Weights of a small mixture-of-experts language model, trained from scratch on English Wikipedia.
Experts: 128 experts in each of 14 layers, 32 GELU neurons an expert, 8 picks a token, a sigmoid router.
Below are experts of layer 11 (counted from 0) of a mixture-of-experts language model. Rows are named router (the router's row for the expert), up (a neuron's input weights, with its number) and show model dimensions 0-63. Each number is 128 + 24 x the weight over its row's rms, rounded and kept within 0 to 255. Numbers have three digits each.
Before each expert's rows: a language model's description of what the expert responds to. This comes from a sample of Wikipedia text that the model never trained on.

# expert 35
Isolated capital or lowercase letters starting word pieces (W, F, B, f) and table pipe separators, often in sports and statistics tables.
router:129117144153167134115124186118125131144184108135142115126136131122114105143123122088123124142138145110092158144125076151122115114118151152133090129117116107194116096124168148153139092162147143
up2:128173116119097136117151099136126151099165114097136148133125129137120148131194118103112117092147094140129155130127128131098183095106103144118135110118103124132129137133147066125108150155132116

# expert 21
Place and club names, whole or as word-final pieces, such as London, York, Carolina, Ajax, Antwerp, Partizan, Sacramento.
router:131111110149148113146089163095127108153131112153121131096087134147071108209105108092117144118114120097086107123108114171107147147163109117089111127116100109154091106132132168147124136136133120
up2:199130167143139144094111134100140069119106098114132121104132080132127150121184056146131157157108160149146086122126095136122105143138130155112173109099148137130132093067136099114124125137119134

# expert 19
Last word or suffix of a descriptor in lists and infoboxes, such as politician, footballer, -idae, -ism, Animalia, Airport.
router:142124103151149102135150150098117116156205155161118111095094137119093112223096107149109136117141103120116150127116090134112112139145122137090096163118118108138076121144123128164114114130149134
up2:062132126112140130137124142094146094132166133154135133098159194129122165136158094176122135164138107154081114133122158129152132181138113137126135091163075153135122090106133138145096099135118100

# expert 27
Day-of-month digits and month words in dates, mostly after on or a month name, such as August 3, 28 February.
router:150107156117123110171087182129124125078151111179157105094145139096082116148151133129107137129155132131147120135114095153071123119148152133117125118101134075177125101155125124124136135171171111
up0:138131117107149165176132159158120113089142131141145116156132160057149116137112124162121136116168176095124160111151108128106136151144177118161081114117142144143092105117107107158106138146164129

# expert 33
Column bars, semicolons and commas ending cells or items in filmographies, credits, chart tables and Yes/No lists, plus Nominated, vocals.
router:124122107130132138117147197127112145151162146147114131052107114113098119117099143093134118137149120114146156138109112143117138092105081174098094143128122110116102107132129110137120110120124113
up2:172098113165108150137141100123112110122124100126146146123116139087134154131123177102138099125167113083110118112116150125091125126125140115103109129176144140131143095109137117138134128148118122

# expert 5
Nouns and adjectives naming governments, states, armies and nations, e.g. general in general election, Royal Lancers, Mississippi State Senate.
router:121129117100152077149107140105099114155154127185089118086121129110122122231124162100112127130139104110105145078101117115113148123115148147119094115129099137186071132146151157137119113173164128
up2:156069156136148090148143117152095111102143148139116118106106123124169129102115082139084159121135104140138140101188124084118167132139145161133145133144124109102131111137143126131121154116184173

# expert 54
Line breaks, spaces and section-header starts in infoboxes, tables and headings, such as Career, Genre, Born, Release.
router:093133136104149124129108197093120114118155128144099117091115135136134125129114121106107159103210119117133118137123104127107122143111165133115106163123164095162102134085156169154095081117114154
up2:125132123101118175128115139140124132131108139119092097120100160101174116125105138112103105095151156102106134097154140113092128131145113122124099139151115160159084084113146112158098188105147176

# expert 43
Reporting verbs before that (said, stated, noted) and clause connectives like when, because, but, if, and, of.
router:139115119093129102138120131102130106165129132162132099098125179124099134121095136088148178111157140163139139159086119168133159125142122184125101121139126092117133078120125135135145104118165158
up0:161121143159113136115165091103166141142143100148136091120165097145132148145091154135152157166122136150129142138092149101139098111109145114128140132132125143146113083116161129160073139117118137

# expert 29
Tokens in athlete and career biographies: sentence-initial He, career headings, verbs like played, worked, and words like footballer, college.
router:136118138122146103141096144131129080162133102118120102099093138131132090128140122066153156121175091081128121126103097158108133112123158148108116100140150112176110118124116180124147092149104139
up2:148102229116174120124122138128149125131108117138110071125130136157124086116166121127134105119126099131144120119143100175141142116114172152118111128094133090147133149133162154146142151125125110

# expert 50
Pieces of Spanish, Portuguese, French and Italian names and places, such as José, Carvalho, Atlético, Notre Dame, sur, de.
router:125127088139124105105139206075140086129151099161168117105105113141108140170138128094143175142150118122126130108092101146148105108159139137095141125121099133162181121094132114168128085150116150
up2:164097103160147102141091124134136138117141112071131125100129115107138111163116122123125136152155134123098148138117149116161145158130139155128133097168105126135178133114171144073140120097171131

# expert 57
First pieces of ordinary words split into subwords, like st-ones, h-ardships, cl-, elect-rified, plus line breaks and section == markers.
router:122149146121126093173101167118132097171171102139136131101111111088069135160155089127157139136171124079149147125097137115152131129136104138121076140206108121140126093129153115135108150139117151
up2:170101140115147120155096143120104129158150144133150139137114151127102147109181117152153083144120092168125109141084149137129161112147155103087124129185150134131113094163142154124136114072154139

# expert 16
Size, color and quality adjectives in species or object descriptions, such as large, white, black, plus commas and function words in lists.
router:146085107130110100096131131106179091164145126158116109071109139125103102129127096130116142108144085104109131105114131155150139119154140170108074139161087109120079084127143132153144096140156142
up0:158130141111126166096128140109152157110116118146116155152158072096112110144147096126090113141116156099144101164137157135141149144162123101094128113139135115155143189141132141181157119120132146

# expert 12
Lone capital letters beginning names, initials or table codes, such as K, J, Y, X, often after a pipe or comma.
router:120134104123139133146107188108140113158167100155124062134141126099093106189155129088134150126136134115121154133093096169136132114139129142096125130113125113164130138150148142148128130113106134
up2:130096123088130149165112131148148097135116119099146139096128134131103119142171130155097124141140168136122121116149115188142134160138134166135080172147119126130136117173134145126097155133130122

# expert 20
Past participles and verbs after was/were/to/be, followed by by/to/in, such as made, used, released, caused, produced, injured.
router:155133114128125107140137139122073098171156133166120091112133118104100140146120094079115129114118116113130167088113138112145118133162131133080110157198156082144098128133155108170157111147149126
up0:109141117142156120105121125124125104110123143162150109142116113101159144129124095152114137097174110131126157122096180114127100166137131135145144205114129145146114119118156174085150124116121117

# expert 25
Short pieces at or near the start of a split word or name, such as in (Flintshire, Definition), mod, gen, col, Hon.
router:134115136126135127138104177125141103170158142152122112105117109077126085179114132098179144128148114130129112091103140120098138137137125130112131150171121093126097107119123125155139157118141141
up0:177139106095175083158101163114094092133166081133129167139134100119122135114114126119119167143110102120139127100114121169158157114118111132142155132099160113067149146089155142148134163117146140

# expert 40
Starts of country, state and region names after the, in or commas, such as United, Germany, Moz(ambique), plus encoding bytes in coordinates.
router:163139122116170122118168177116140104168139122165107125126103126144061116206166152118129159137145159105104119126131132150113164122117173150100126132111109148156120125134137153126119149151108137
up0:109134071118161129101148148135136125158126121163128162157133158152128119156155126158164122125122161098111105133146143139098111143083154118133144145114113162134120081130108161135098124133113111

# expert 56
Sentence-final periods, table pipes, spaces and opening parentheses in numeric tables, e.g. disgust., 13.2 (55.8), percent cells.
router:170108123157124114140125196111118121144140114185181126130114120134130106122131128108142126118137127106123159155117117155105109105111118157117118142178115137164103133147112127108110099141135127
up0:166120176102105141133098069120118116146099091107139125141132123129121139113107138126115138132115084136129128163122096116084162101122138121113138088169116087161096109153122135129121120103129126

# expert 22
Prepositions and modal verbs in running prose, such as to, of, from, would, may, especially "to" after first or distance phrases.
router:155105130106144101168118136109111113116166121172107094074135147124111113127129091095099169116163100108089131152106113139129114122157113193105124134125121098119144157109139132115138098126164116
up0:099103138120119156114140151119159145126166138149101116139119099132086126183134179119162169141101153123097145139099126175131092129100166120158139181120103157164163135131089118151133150125135166

# expert 4
Pipe characters opening new table rows, plus month names and percent signs in sports results, census and election tables, such as | Win.
router:147133116171138130148107145128127134154112069173140134090121122107092095128142113105154115109173102107114118163122106141093112134100163156107132168128124130166092087117142125127138112157153103
up2:139172124174118091183110151077132174103145146146141154134138108139060103124160144130130111165131109126147110180162131177136084125152136083127099156125119122132106160117180175090134088189152101

# expert 7
Common nouns right after the or a, such as season, area, number, series, role, often followed by of.
router:154086137126115092161116120111113114159161115154136073105126133101103119232151129117136147105148119120099113100098099098109113091130108160077077134135115101146068098137135169140126112113112140
up2:136116173143059133102091120149147146145127142131163103092112144095149086134123141102138114109100135142112131111129140069150115131116122145112160143115153090116132138128181121104107114124152154

# expert 0
Capitalized words inside titles of works, battles, wars and awards, such as War, Battle, Best, Love, Night, Women.
router:136135105100143105118115136099102113114134129144157099099092146108095115184132158122130119125183098114085129082102101159093123115146111138099116173118097102169112119130147140110105111092114128
up2:145144150167145106126141106106124120089133085153151091137118159162072148125112162116157171135199119153141131138087121149089143064123135163083132130155131130110150129164158148140092114149104143

# expert 42
Single digits and spaces in scores, years, coordinates and table numbers, plus table words like Final, Sheet, Won, See.
router:126103117121107115157095183096146123129157094164149087099120102120093086159137142113145142110176096129145123133094095139137121101126140150100070109139125099147139122128134127114128104111166124
up2:143122107149106135171112122124123103126100104095130169107176146134150110124138099106123137161111118077146111153080077109130125142093095127115129145121131163107126130113145130132130137122117138

# expert 39
Pieces of all-caps acronyms and codes plus nearby digits, such as JPL, NEAT, INSEE, USA, NRK, MF, TV.
router:117119099117114108124107148074135117152140106157131122119134127132136135216131118060145129099165148126113122123132087157084138116100097133079097146103134142175127121119132163154141115137155130
up2:127129152170096144135127157126127144117143133124165120122107138150114126147119101094186097114196121102118132180119073103186105137162126111107173121160125090130115109119148136154141133119123133

# expert 30
Verbs and prepositions after a subject in narrative prose, such as was, became, joined, won, of, at, with.
router:141128142124143104142154171109140130183138113152113120113125154132104147120121109077115172109175089110127168146108121150113153110125125180103112132122135104147108115140142137140124117129142129
up2:146170115138102115105142123142119098159136108131114132130115104138164142126165134136119116167123132136110098153111112167125132117122120145143139132126108077135119125131156129114156143135166134

# expert 37
Opening pieces of song titles, foreign phrases and names, often after a quote mark, such as Qu, ch, fl, Don, Van.
router:155147130136125137140139183142123109120141136172117120087088137089106106169118145115108173136171129115113129117107088153137123113151118115114109104170128101172132092129139107133117108110119152
up0:095102132098127110156147151123104110125105143144141106086167149131142115099139125132160151135147059084126094138090138162115126169168095110138120137122107144173160116116156144102141138161095140

# expert 32
Raw bytes of Thai, Chinese, Javanese and other non-Latin scripts, accented letters like ă, ș, and spaces or digits in tables.
router:138136115150136121152115218097124112136141105204147096117090107135090072168125128116119187130143121122122129102094151142110126125119100133094139094156096134106108126109118120171143125177131121
up0:145141134132097100131136155112137134112117104142132117122109113072150138121110144089140143126144138164145160183133176139143113123131123112160119165135102129127133112150107153175124099111143082

# expert 9
Line breaks, heading markers, open brackets, quotes, dashes and slashes, and capital U starting words or codes like U19, U.S.
router:155092100120113106112095196135173099161155124158135079104132099098127144150101096101148163107147141137110173117125100170128126117090116161099125136105131111154118131113137116122135127159123136
up0:133121121093107120136129154105159141127145118165170132139153096095134169179127145123114109122172138088146123136119105144111101123138150119125125146128118155176095116123161169108129099114131141

# expert 48
Closing words of titles, streets and names, such as Night, Love, Street, River, Avenue, High, Men, in songs and films.
router:122149109118136088116123158123113085145124104151154130083112166107126127218129160086136149127155102122115130107101121154142152128153140107115108150100106108142114130128155137157132122103148136
up2:102145098106130130146121144103096159109103142096161126169114126134183146152104106115147139161112105119108132147096112132090119079166126111145124124149155182117161113108116133093121122127132163

# expert 38
Sports vocabulary in match and career accounts, such as football, touchdown, home run, scored, yards, loan, left-handed, League, Cup.
router:126109108127122112144109141094119112154139098139135114105114129104087123156153143057152162103137110072107129117097102163142148152120148144141110167141096110149108126148174169141121079188148146
up2:136129113145119120104136131149159136151107132118125101171170150098144149137153171069104126127129128158141112146111089154132187124118163124161135103111152126093089151134113146114184083119127112

# expert 46
Vowel fragments inside non-English proper names, mostly places and people, such as Zih-u-atanejo, Argente-u-il, Éd-ou-ard.
router:130117143133150116178151189086141083129144079176129122117134154130125131182107109107159147093132122114175158126103103149089120088154132134138126131137090121149096114089143140162142097135131135
up2:175135140138117127111113141094152137128078174130134135139117114138083149147118108117132159100103121092168129112138159137125129116126128133164104133089132116125135109123135176117093108099119120

# expert 3
Function words in running prose, especially auxiliaries, modals and negation after to/that/is, such as not, have, could, be, the.
router:126086096136143121106132134117129087147190119136101116120096141106088095138115105101140146149132129116096137144110093146132097088140121180103119139186124077114122104123130129139151095157125125
up0:131131125120128144162129127114114143139163121125135114157159176080124102101113156157178131119159138145132139103114158135110104133132076194119129173160114124116145100142138143148120139135087145

# expert 55
Opening brackets before years or born, spaces before years, and bytes of Greek, Thai, Chinese and Japanese script.
router:138092125129124098128115188122133109152157123148147135114120118151143126152141121161117095124130108119116131121131104173103176139121111140084108168165144114160110154136101147152117119180127169
up2:151109172148142087142116166136077147164144157117126082113138084116099132142137149071110151138109133163172115123161112145124136133121154113094133078112108128142118097123098141106159143133143097

# expert 60
Table pipes, header markers and field labels like List, See also, Location, Coordinates, Website, Preceded, Succeeded.
router:118089121098146131118082186068125117151164099125130151137107117121110151129098082117119140137120145130129146096114108102086165123125094170097081141120115109140093082108165141135077100145157131
up0:134183139155146117112111166122113152132133117149153121157111140093127132103128136089120120167117105139104107101167121109166109136152144112078145100133104099132164121145142120169084138120144106

# expert 13
Cells in sports and election tables: zeros, dashes, spaces, and headers like MF, FW, Votes, Apps, ±%, Player.
router:102130123103170123119116173089139106136150109160125132122110124086107099143140107032126180153143138087078151103123102162101126121138150163121104139144135105164134120113144145127141105162107139
up0:100212139129146121150153116100140145108136131144134122141108133107130102102110151099168121127150158082124119126081159145160158137124135151125095122131099103128157103076181145124145118120158133

# expert 31
Pipe separators, |---| rows, closing parentheses, line breaks and degree marks ending cells in tables, coordinates and lists.
router:127107133138129132139145209099121141163165129167150105122109133110101097114093153126143136117170131119117131138099082127110088121101146197085105139131140111131108129147159136125133086116121152
up0:134134171105179131089109122117101128123135148134109189120137122148147093143136125107117144140145141099113156147117146082095138143098136124095119128173116154131116130121137122114092154114151126

# expert 61
Lone capital or small letters starting a name or word after a space or hyphen, such as Z in Van Zandt, S, H, G.
router:143129100116133097140152171126140102134167114164155122099106152104152145195097123146161136109166108155121131126127091133128117112120130136097095175179086136150125145080139176125154115126110135
up2:118089125094168122117148136126143124127097129101129148086133140112118096136106105136115174104193160132105148116131103137157117114123152129110123117185159132173119104113110116116100155150111146

# expert 18
Middle pieces of foreign proper names, places and taxon names, such as ab in Sabroom or k in Soukalová.
router:144125070140144131147128189129141098157166134145117086094142135132106135172123117132116138065115095133114159089097101125128154097124114159119119127153123098135117109143121108129154102151122121
up2:095130128114124149122162105131136127174168159112096095154134118142142102152142129143118131086108135162102106098166161140111128070119129138140126142118120077134115133143119139154135137068127119